config.yaml
n_layer: 12
experts_per_token: 2
moe_layers: [2, 3, 4, 5, 6, 7, 8, 9, 10, 11]
normalize_top_k: true
router_cosine_scale: 10.0
router_bias: true
n_groups: 4
init_std_router: 0.00652
norm: "layernorm"
optimizer: "muon"
lr: 0.00563
seq_len: 256
train_tokens: 480500000
Below are experts of layer 4 (counted from 0) of a mixture-of-experts language model. Rows are named router (the router's row for the expert) and show model dimensions 128-255. Each number is 500 + 40 x the weight over its row's rms, rounded and kept within 0 to 999. Numbers have three digits each.
Before each expert's rows: "comes after" lists some tokens at least twice as common just before its tokens as in all text. This comes from a sample of Wikipedia text that the model never trained on. Tokens count by the router's weight.

# expert 48
comes after: "0", " ", ")", "1", "%", " —"
router:528490494475494507436482478526551422467408569466536494442500469400545523516474602529439530515509514499493508483537465519501485478525477472476467477487482507498511485548432494478468503472534484519588528416488544568476485445544475509560506470516460564485495499503491503493481479513497539476466545507511468601516488511564475420516516467512464517487497452543550509400481480578495520538461

# expert 11
comes after: "20", "19", "18", "17", "16", "15"
router:519478427487428542486544529494535527509564507519491563522548540528488515470497464448479473542490474532492478473446556467468431578466554596514504516465472549486515522486480499499482549497501463445530494546530444534485478514590436420482455502524533462482522554469531426510519478469513499400555480422519551506426484449474504498512561540504491454542479525541535424528521489521544529471485

# expert 12
comes after: "-", "|", " |", " •", "In", " on"
router:464493414505497455526480483490480532522474502560442523481531508494471494500551517536473490456452495488513469504605484573492511473467598485491556475431537492509522478471463476469496550520424512457548540554463489444408504470460574455421457480494485473521530461447472453581496480442499477534521539425500459483437525499552485477507620462508495519535520499477466433429535505506458579510461

# expert 89
comes after: " of", " in", " for", " to", " on", " by"
router:457619557565460569491494524438479472559503520441544471470504498538574543577471566505483472423461567457521475444525454489518507521497434506435553492510496479521482508517456518426413533510471508455464480531507519458441539532505495474447488505610469489514492566532535460464524509438523478503500437542546554534498504539498501506554525571475565473507514512596539477450500523502568533553536

# expert 8
comes after: " K", " United", "k", "K", " the", ","
router:507482512436433511474522480478527534526510521546524420479541459473451571511483494527494450469502517523524505560470435544428460479508503502511514565453504503499454509482526530508535594443529534480579490421491545448463475488422433460477484526487529487533553491476524562496510521546436486452502541477537468504555497492511459475499398529527501570539488466497417439506496511477443545478477

# expert 60
comes after: "\n", ")\n", ".\n\n", ".\n", " |\n\n", "\n\n"
router:399516539471468470512538544501484536560479454573442463492483484488445521528478607559533502476527485499494556485480460427472561546579449464462428577517487459499533517570519587523515468449480516550511504539505454444480410534521559460494513539517543448464502460506445538491499516487523480546478443473554535479517527539509502505573418451545503458553516443431447487550503533523434459487499

# expert 4
comes after: " |\n", "\n", "|---|---|---|---|\n", "|---|---|---|\n", "|---|---|---|---|---|\n", " |\n\n"
router:535493513484495428539587505470495476502444473496501590558482486517471479494513472488417489579468513554525490499449511542522532466495526506498465521467487505540600503460488515485511477507483500521415469550507579483471469545521513552468488544504430559519487405543473515477472481456507486506549473436510486534499498485476539473439515451476549481483485520472562493541507506607533533524406

# expert 46
comes after: ".", " of", ",", " and", " to", " on"
router:552446575494527502549584491524530511507483533488486550525485502502434451509474532499482497555534469484546529459443457506527445367451422489461441538525467433507513478561466513545560481485476482493521483528520528452534540488530456510514520492532530378479417473496536526479468528510515473426511465501502520462570493383535449572500505576545554458498553459513482489549574453501492524491528

# expert 78
comes after: " (", " \"", " L", " S", "\n\n", "L"
router:462638519521466523528565415484555416516525505468493479532586530530548459520511491512490509521480533457465499516516474521475434555430477563489500520510541501487457465521534464494462522501531568506520500510556564498486493494457485459517525533453531418475553475511557499492444560466581602494476496451528491526521577444495453553542486484512508548418510456433529478510461496558517441508457

# expert 63
comes after: " |", " New", " MPC", "A", "|", " League"
router:490482391489494520501467448515487487558523467522513532522522519444487452476535475477456465484423483512551480532537476541540454509503523467481510548586504490499550588433541516575431481517527540441496544498568482585490472526445490505506439585473453490514544551489512475466496476435518524449467502390430549517496479455433503499486535567525534609439455504457496541545468441508452469530460

# expert 45
comes after: ",", " of", ".", " in", " O", "ed"
router:486506517561536521492424491477465488408493498507538478468443509542546562472543514523483533567580479476514464555482429488530518460564503501444506631553490487541456545463460504494522472515498534491515511424474451487514551459537454506536500487504465563534447550542430489581463461578499453423431570558498548523546540470442494509531456489429475441516452491569521512491520443533479514474549

# expert 86
comes after: " (", " the", " a", "-", " \"", " and"
router:480501528487519488463464591576455546475417500520443482555473523551446498495478509435497505452450563474581512499508471459485466470472561582439546553517492520425515436507520518452478518475469436499489493526490539438502557497526577507437459478492491462476439519445583568437528467462605507532572548541563528550493462544503479473518459502505469581492511487487465458438480466490542469486506

# expert 29
comes after: " B", "b", " b", "ab", "B", "ib"
router:559481482514433436500585515459477464467522565485525441479547440499468538414491524526409487526547466507492487466483539452538432533514525478515480475543498559456522469497523526550523508477512584470483558476567461481508464492448532477466532495478498496434490531498592530579521553446514422490429466539484470505480537470473541433478510486478533456540518472477494465488465513456513519515481

# expert 38
comes after: " c", "c", " C", "C", "ec", "oc"
router:458510387491530552549455570452523492477467526545486532527512481409469508488451480523499508535439520513488453486570569460470471550360479521542530410465560487520472569501563474594525488546434453498535536436521511542522504544425500448451507487509495535536443516538518456508545502544497532451487502527455460453431501508493594488478565532496534486476410439517441506531521490518519467525528

# expert 23
comes after: " |", ".", ":", " (", "-", " \""
router:528491489450494466551548539443508461551469517474524485551497479471489512520525590474468499543531497477469558575513442421463524466544511529504483606510508504453476497544415523554404533471471536551466467496556522514487426521543473444424455500472484505576516489531390511507402490512492464530479542535472423527475476446536437473522506552475504559466527455486554488524528519547426443478465

# expert 52
comes after: " ", " (", "–", "1", "0", "2"
router:458427490472454422508452493506494522541493472514503415541569538491492477512479549516545506486501501513545551479514536540491481486518491498534526527508450548497518539482541504541476495454468586525476503483410511476471496495487484524452530435504526482548535481491460505502531451488506498534532513517446566544441519446570450448449579494498425435571437464446396481545456470474524478428484

# expert 66
comes after: " is", " as", "ed", " with", " was", "ing"
router:510554563444518492455475497422544546444543507494497470475530510501481473508543595537510474364542522499474492480573479492499532460512381506502452510496419464507496488559460590502558493536460542468478604406484485517523510503515541457446495518440480534521500429481571522515543499519478506494540558494515551473467472497460472428489520525461499524593550568460552530517576530506510539536481

# expert 13
comes after: "|", " |", ",", " May", " September", " November"
router:514578519507482496519514521529526498568555466516474492504510506489512483507460429477474544537505480481471489463571519537524510550451483441427590444530573565499472500429513463547532451432417438484442498563525502490462553508487509462504537492610551495492571550475411545555496469377502506417443421481569500474502511509460519492514550439427445462519525524512471522578586460560531466487515

# expert 75
comes after: ",", "s", " However", "ers", "ing", "es"
router:529516535482485510526561490564404590494535511505509440513526459524516466498445496529472509477560511540534554537527468458484492461493451478521430529477475451459532495488482537494511513533539415477469466442477479535542577502547506546516564476379515550531433493535402435579490508546535512468497548435487462468473506490546507500488509502542485488496491424454527507470499482422487460497565

# expert 80
comes after: ",", " to", ".", "ed", " s", " more"
router:496497527531499463571469483547500579525489519521501489549518498455487493397505470465505401499457453509475513488444549479477507424514440442508440535550484516479460499469487466413477560473457523513547562442439525460479547578573559462529455438489489498419470536542568489518390476571568477483513514483442536499465441465488524445482527488496426556554485482502479506514545484522516506514435

# expert 24
comes after: " L", " l", " S", "l", " p", " P"
router:459485490495506521505514466479523466501510461535504458496464445508523409484576520484544549537508465510480490446447492443509560540417533589507471481470468521545551472551582442422509475448532475528490441513538447552431533516433432423434483531470503553535448543553512445450552511551504566465545511482523485465536480539523432604425459489594451520461518462501493547478473533505560461556513

# expert 22
comes after: " G", " F", " D", " B", " S", " V"
router:451506471460495463444485402450468520469466523425533541526525544493527521529492508467500498504484466533505489480524568524496484529465532530511505527471521611440438512512468417553500503478492444518563468482487492533487504523456431462460498498520440478517477486476558547475505575480486426476545460496480470549562437537451503553493519464541507500506527500531501446566552450508454464502476

# expert 5
comes after: ".", ",", " that", " where", " when", " which"
router:469476489519471482480515461468478580556518535612521480462517507429501448457564414546516524559447480471441515490474528514496514528550562456529507549512516500449495525506491553464539503552465463507485502408499541464492487557515480556526455481436510543460551432527497433522518481490482492484503502558500445460540531518423538478527480469572530487513517534471508485497422462500478494518534

# expert 14
comes after: "==", " the", " of", " and", " was", "==="
router:542458483461526474478466490487507485549519501488517496523446466482438499544563547528503535488526471470560467510490465447548451487502585500515467497530546472440498595540565508512497523546629536490468518537530436496534511508450468457487525502488473561445407426451444514527517513499509489521578490455505498499441503412525526533457468549549563497506476448421463555510459542496478524431477

# expert 53
comes after: " |", "-", ":", " the", ",", "|"
router:533476586490532484489513496555525408525454476459494451546536479574533468497499506472448507478590505447523612488464441429456514497471549506469493463491486516473459448479438514472486485429524557477506537590540501505495501523527456518547448462522499481492491545481459512537463501500524574508505520424528491485438456430474531455468513489512471523462526519486478562531536511550557511517502

# expert 36
comes after: ",", ")", "ia", "a", "s", "),"
router:483454571529493421546499543472529544451495456429531536498442518457518490497542542578517523529441496549521464568522525528564505481458460495496526478578513517448504521393459472541565544491490503563556494414524541472496538472454533560477523522565538540446534485494498483428467484546561563528509481490568520467514484490503527486450573488446468503499457487377413473597455512440518447478544

# expert 6
comes after: "1", "2", "3", "4", "5", "0"
router:464438506458468512475530536451475452552461542488533489543530523554505548505496387450482521473561500519557520501554523490449440474451465583436537481559484575523540481580554504474495477494433539392625418468495515553481517539538517535507518522537522453451505515474521483480445444495555534542491453492530505514501472541500557426461578483554480461509566564521473517512565431493570451498467

# expert 94
comes after: "0", "1", "5", "4", "2", "3"
router:486411510491536487520433514493505467517445522503520441509500565550472477489519533472496510507461511454563480464495481550468527492537479495531454429501445525518519503541474468461507494479463446478498522518512508457493543462543539509565407442477573505422509547514562484451459536470484503526515569501580490526473518516481488508577458548528493502459504501454449561538482518493541530535544

# expert 64
comes after: " ", "–", " (", "-", "/", " −"
router:575456432415528493512439525516479504528421484554531501550541483438558543490508507513468562435504451436521488476507413531495493470518513451533492508499464570462547533444530505517472560536550534557495492582481529493400539545473509516522465478462531532431503496485581524501450497473461549430456442442430503461508539495486445499575488505470570481528506537478448407545534504507545527449506

# expert 42
comes after: " T", " |", " H", " the", " t", "T"
router:404520452519539481488496495603491477546455515465538525502511519479472520519441564503548541540490533439558469556523533487467434446544525509459489451475488464464538479500539453453464624532539519531464524572498502517478515485525488551458555460415536383545526560507465424518515501511506460538504516454475515516473458486479516436473524487516519550501490456431440539499425463457437491475421

# expert 56
comes after: "00", "10", " ", " cont", "50", "0"
router:478547495538488500524552490524493492575488404473515535527472409526492524507498456538485417545483500438513464405487431501479559560546462475487486467439478604467497552559472467546555543476490518405488500512507464473491521505559509445486420541454446564496550485482499508561563495548535469498503493441517495449435511523585536579486443529569503476478452477446626432503512480440523436514535

# expert 47
comes after: "%", " ", "0", " JPL", " |\n", "|---|---|---|---"
router:494459482549510515433501545509484470493454504505508423428567441484472541443528504501449516504481495471445494444418460472492532508540508531512544533494508488505483490463496536435503565552598538476477545518565440449474482433475530501410508453488489518505493522494543538538549533516496530517506466530534579501466522481553492493483514518506550511470440493472527542560526496521501500517488

# expert 33
comes after: " |", ";", ",", " /", " –", " —;"
router:472550527503481519486475438517533470516516513540533523521455590570547452528531521483513547579475532460443486494523454405514493515581554618440536443493518495473497491409494476509511590532519574570504438469472510505466486479526528541454500513510513406527564515561487520471479523512511523502487513512533482471483529511594496600503509451519495531506518553428451466518469466547490567463482

# expert 0
comes after: " in", " |", ":", "|", " the", ","
router:538534514428525534546589434500490503517524496534519442480541436496400486544501588465492495473569515449478480489444490442519552478514510468499472492463484483482486546480514432502506481505560489448431456587434460451534511523529520497532487519432464566497389540508463464592537527531552481443533538493499507434484469523540586479446445483541493522508543502455538573529537511516503500470494

# expert 81
comes after: " a", " A", " the", " an", " d", "ipl"
router:521559556523516560491469411554563540519581565522519542513511448527477520524463523472521470472477459515547529498524470511446557503500531510466496486432459493495512574506459451484540520554493527438455474541452489475497457501458496558463488553473503481511486494526478494479422455525475506622466493503547520523523566500502461575578489421506476465489411543558460526528456488496508493458469

# expert 67
comes after: " |", ",", " (", " \"", "|", "-"
router:519515479561506560541512474526475489496427511487535492564558559444541457541484459489537488469510471463519539526584455482452516543483596521542521494514539454462437477527470499475508594431521540618516509578468558498477490516558457485490444489471383520533545457461484552513516508465512535537476481443572575530451497483444507550450445532543505544523485447554529533461471446462490468493495

# expert 32
comes after: " the", " The", "The", " this", "th", " same"
router:525446473482518519460490469514502474490541528448470539465496424495559529493503552487512522484474475535503422481489474463460523473443576468609501529498522529567485536473519482499488532515643464552495516497406518489459446493547572516435567499473444502527484506471528524508439418560546487594536500433499499447446461493467482524509469543481475521547494520495471556486491474551560565460520

# expert 39
comes after: " in", " the", " to", " In", " was", " and"
router:468461458493504589548534510471515465533445458491460514587576439496503485516491501458543502468412522544549507515547498504588616535521501536469442470501498527514521489401496471460497512401509455594487498543478488490416464510567510516515504503494480536520462462480496487532458549505539406478531491487577450472512514542483459509463515483465437512487515492499462478451546513495520534484466

# expert 10
comes after: " his", "'s", " her", " of", ".", " their"
router:543488513479537550384548505567517474463458437554506426496449509522503491481438525428457531549485565477444421474463497524504536512519469506496533507431516482533515529498553443535484495555390486486520495486571482522457548526556431508508534521476512566449499489516414520566540578485467536514466486529537493460551501487534352461531505523495489499488553535449546538578471474490499497554499

# expert 31
comes after: "0", "1", "2", "3", "\"", "4"
router:462484506522507473571521470471488464447474497461565516485508475519486487573415556432498551494449500512524573495494519503512463517489503551537480413495467528495553446453487573471475517538505451457506503507424477518489492504499483577408507481478489425509557436547561466503503564542489523543512485486518537513511439491533465582478515458531458575494560482514511441483493470492518465479573

# expert 49
comes after: " ", " (", "–", " ph", " acc", "cc"
router:465534544490452521496439524550460515438573529513445537532462501459480567507509580467486460400518528477505521545448448465545528526482455452467518447538452500514548521545530407485531476505463440574492475492481493443544448493531484542540458563487550511517546535482530477515519491481535492403434441532478508506543491450511501430546544446499516535504534423526510559492483538509480599448511

# expert 35
comes after: ".", ",", "°", "′", ":", " ."
router:514484538523478515465525423497505519472476496517485470449475474503468483528502500465510493474423527484482484546498532488515406475477502485620479610508502452554496558465532469521503480513518483578555503447505573523488507508500549533472545473555447490428501480477561525563525475496476527510537545453483543448428502543527465501471428430478477545511595542469418537489476472443485546544443

# expert 95
comes after: " R", " N", " M", " J", "R", " Y"
router:487443451508425496459480515503497527455515459532506548463539564548462463464521429488549566558492515448484482490402562529476502473464497548539518453509491519550506448481497517551509567439465573559574522516467515505482473411521483408442495583575458515418560520471503526547443500473489547550489558533415501497483454535447500510491500522500547522543480529460543504525446519469472486466414

# expert 70
comes after: " ", "–", " (", " +", "^{", "/"
router:562570480517531478566500510526494457501424540558487426508546518525531468498448503501487513469503482514521495495507478496482518538511516501492487539571517544485528541590485500466501508384492571510489438458566539514516519529552574515461464469542568545493578536503501456493547534502449482505493406523429480497505523390511492430501520512501479481484529434447506468520519446546478536446490

# expert 62
comes after: " |", "-", " the", ":", ".", "|"
router:477533492546418515545492455572454416549432529465560451474439518485501547470460447502415497478528470408520521504511486463501540482540589448544588573578438511518457513523492522541532441555457585491464538492525527497539510482576463481431522503443494510500453449479504491499584516564500504503471502456572494499543467526501529526486516518459473549469573503438450502526523499535494515464496

# expert 85
comes after: ",", " of", " the", " in", " and", " by"
router:526445579422507454490573483523453518547500525420553481526522521526464488455488562593530539507554488553508518553466446480509535545507553505517463528523436495501527546544495519438495533481489501487494533527450463521561473458562450520503524525455483529544383569547455568467481524526552437497402532443525454546483489533497495429509558506502536445465485453453564517505506513470506491562540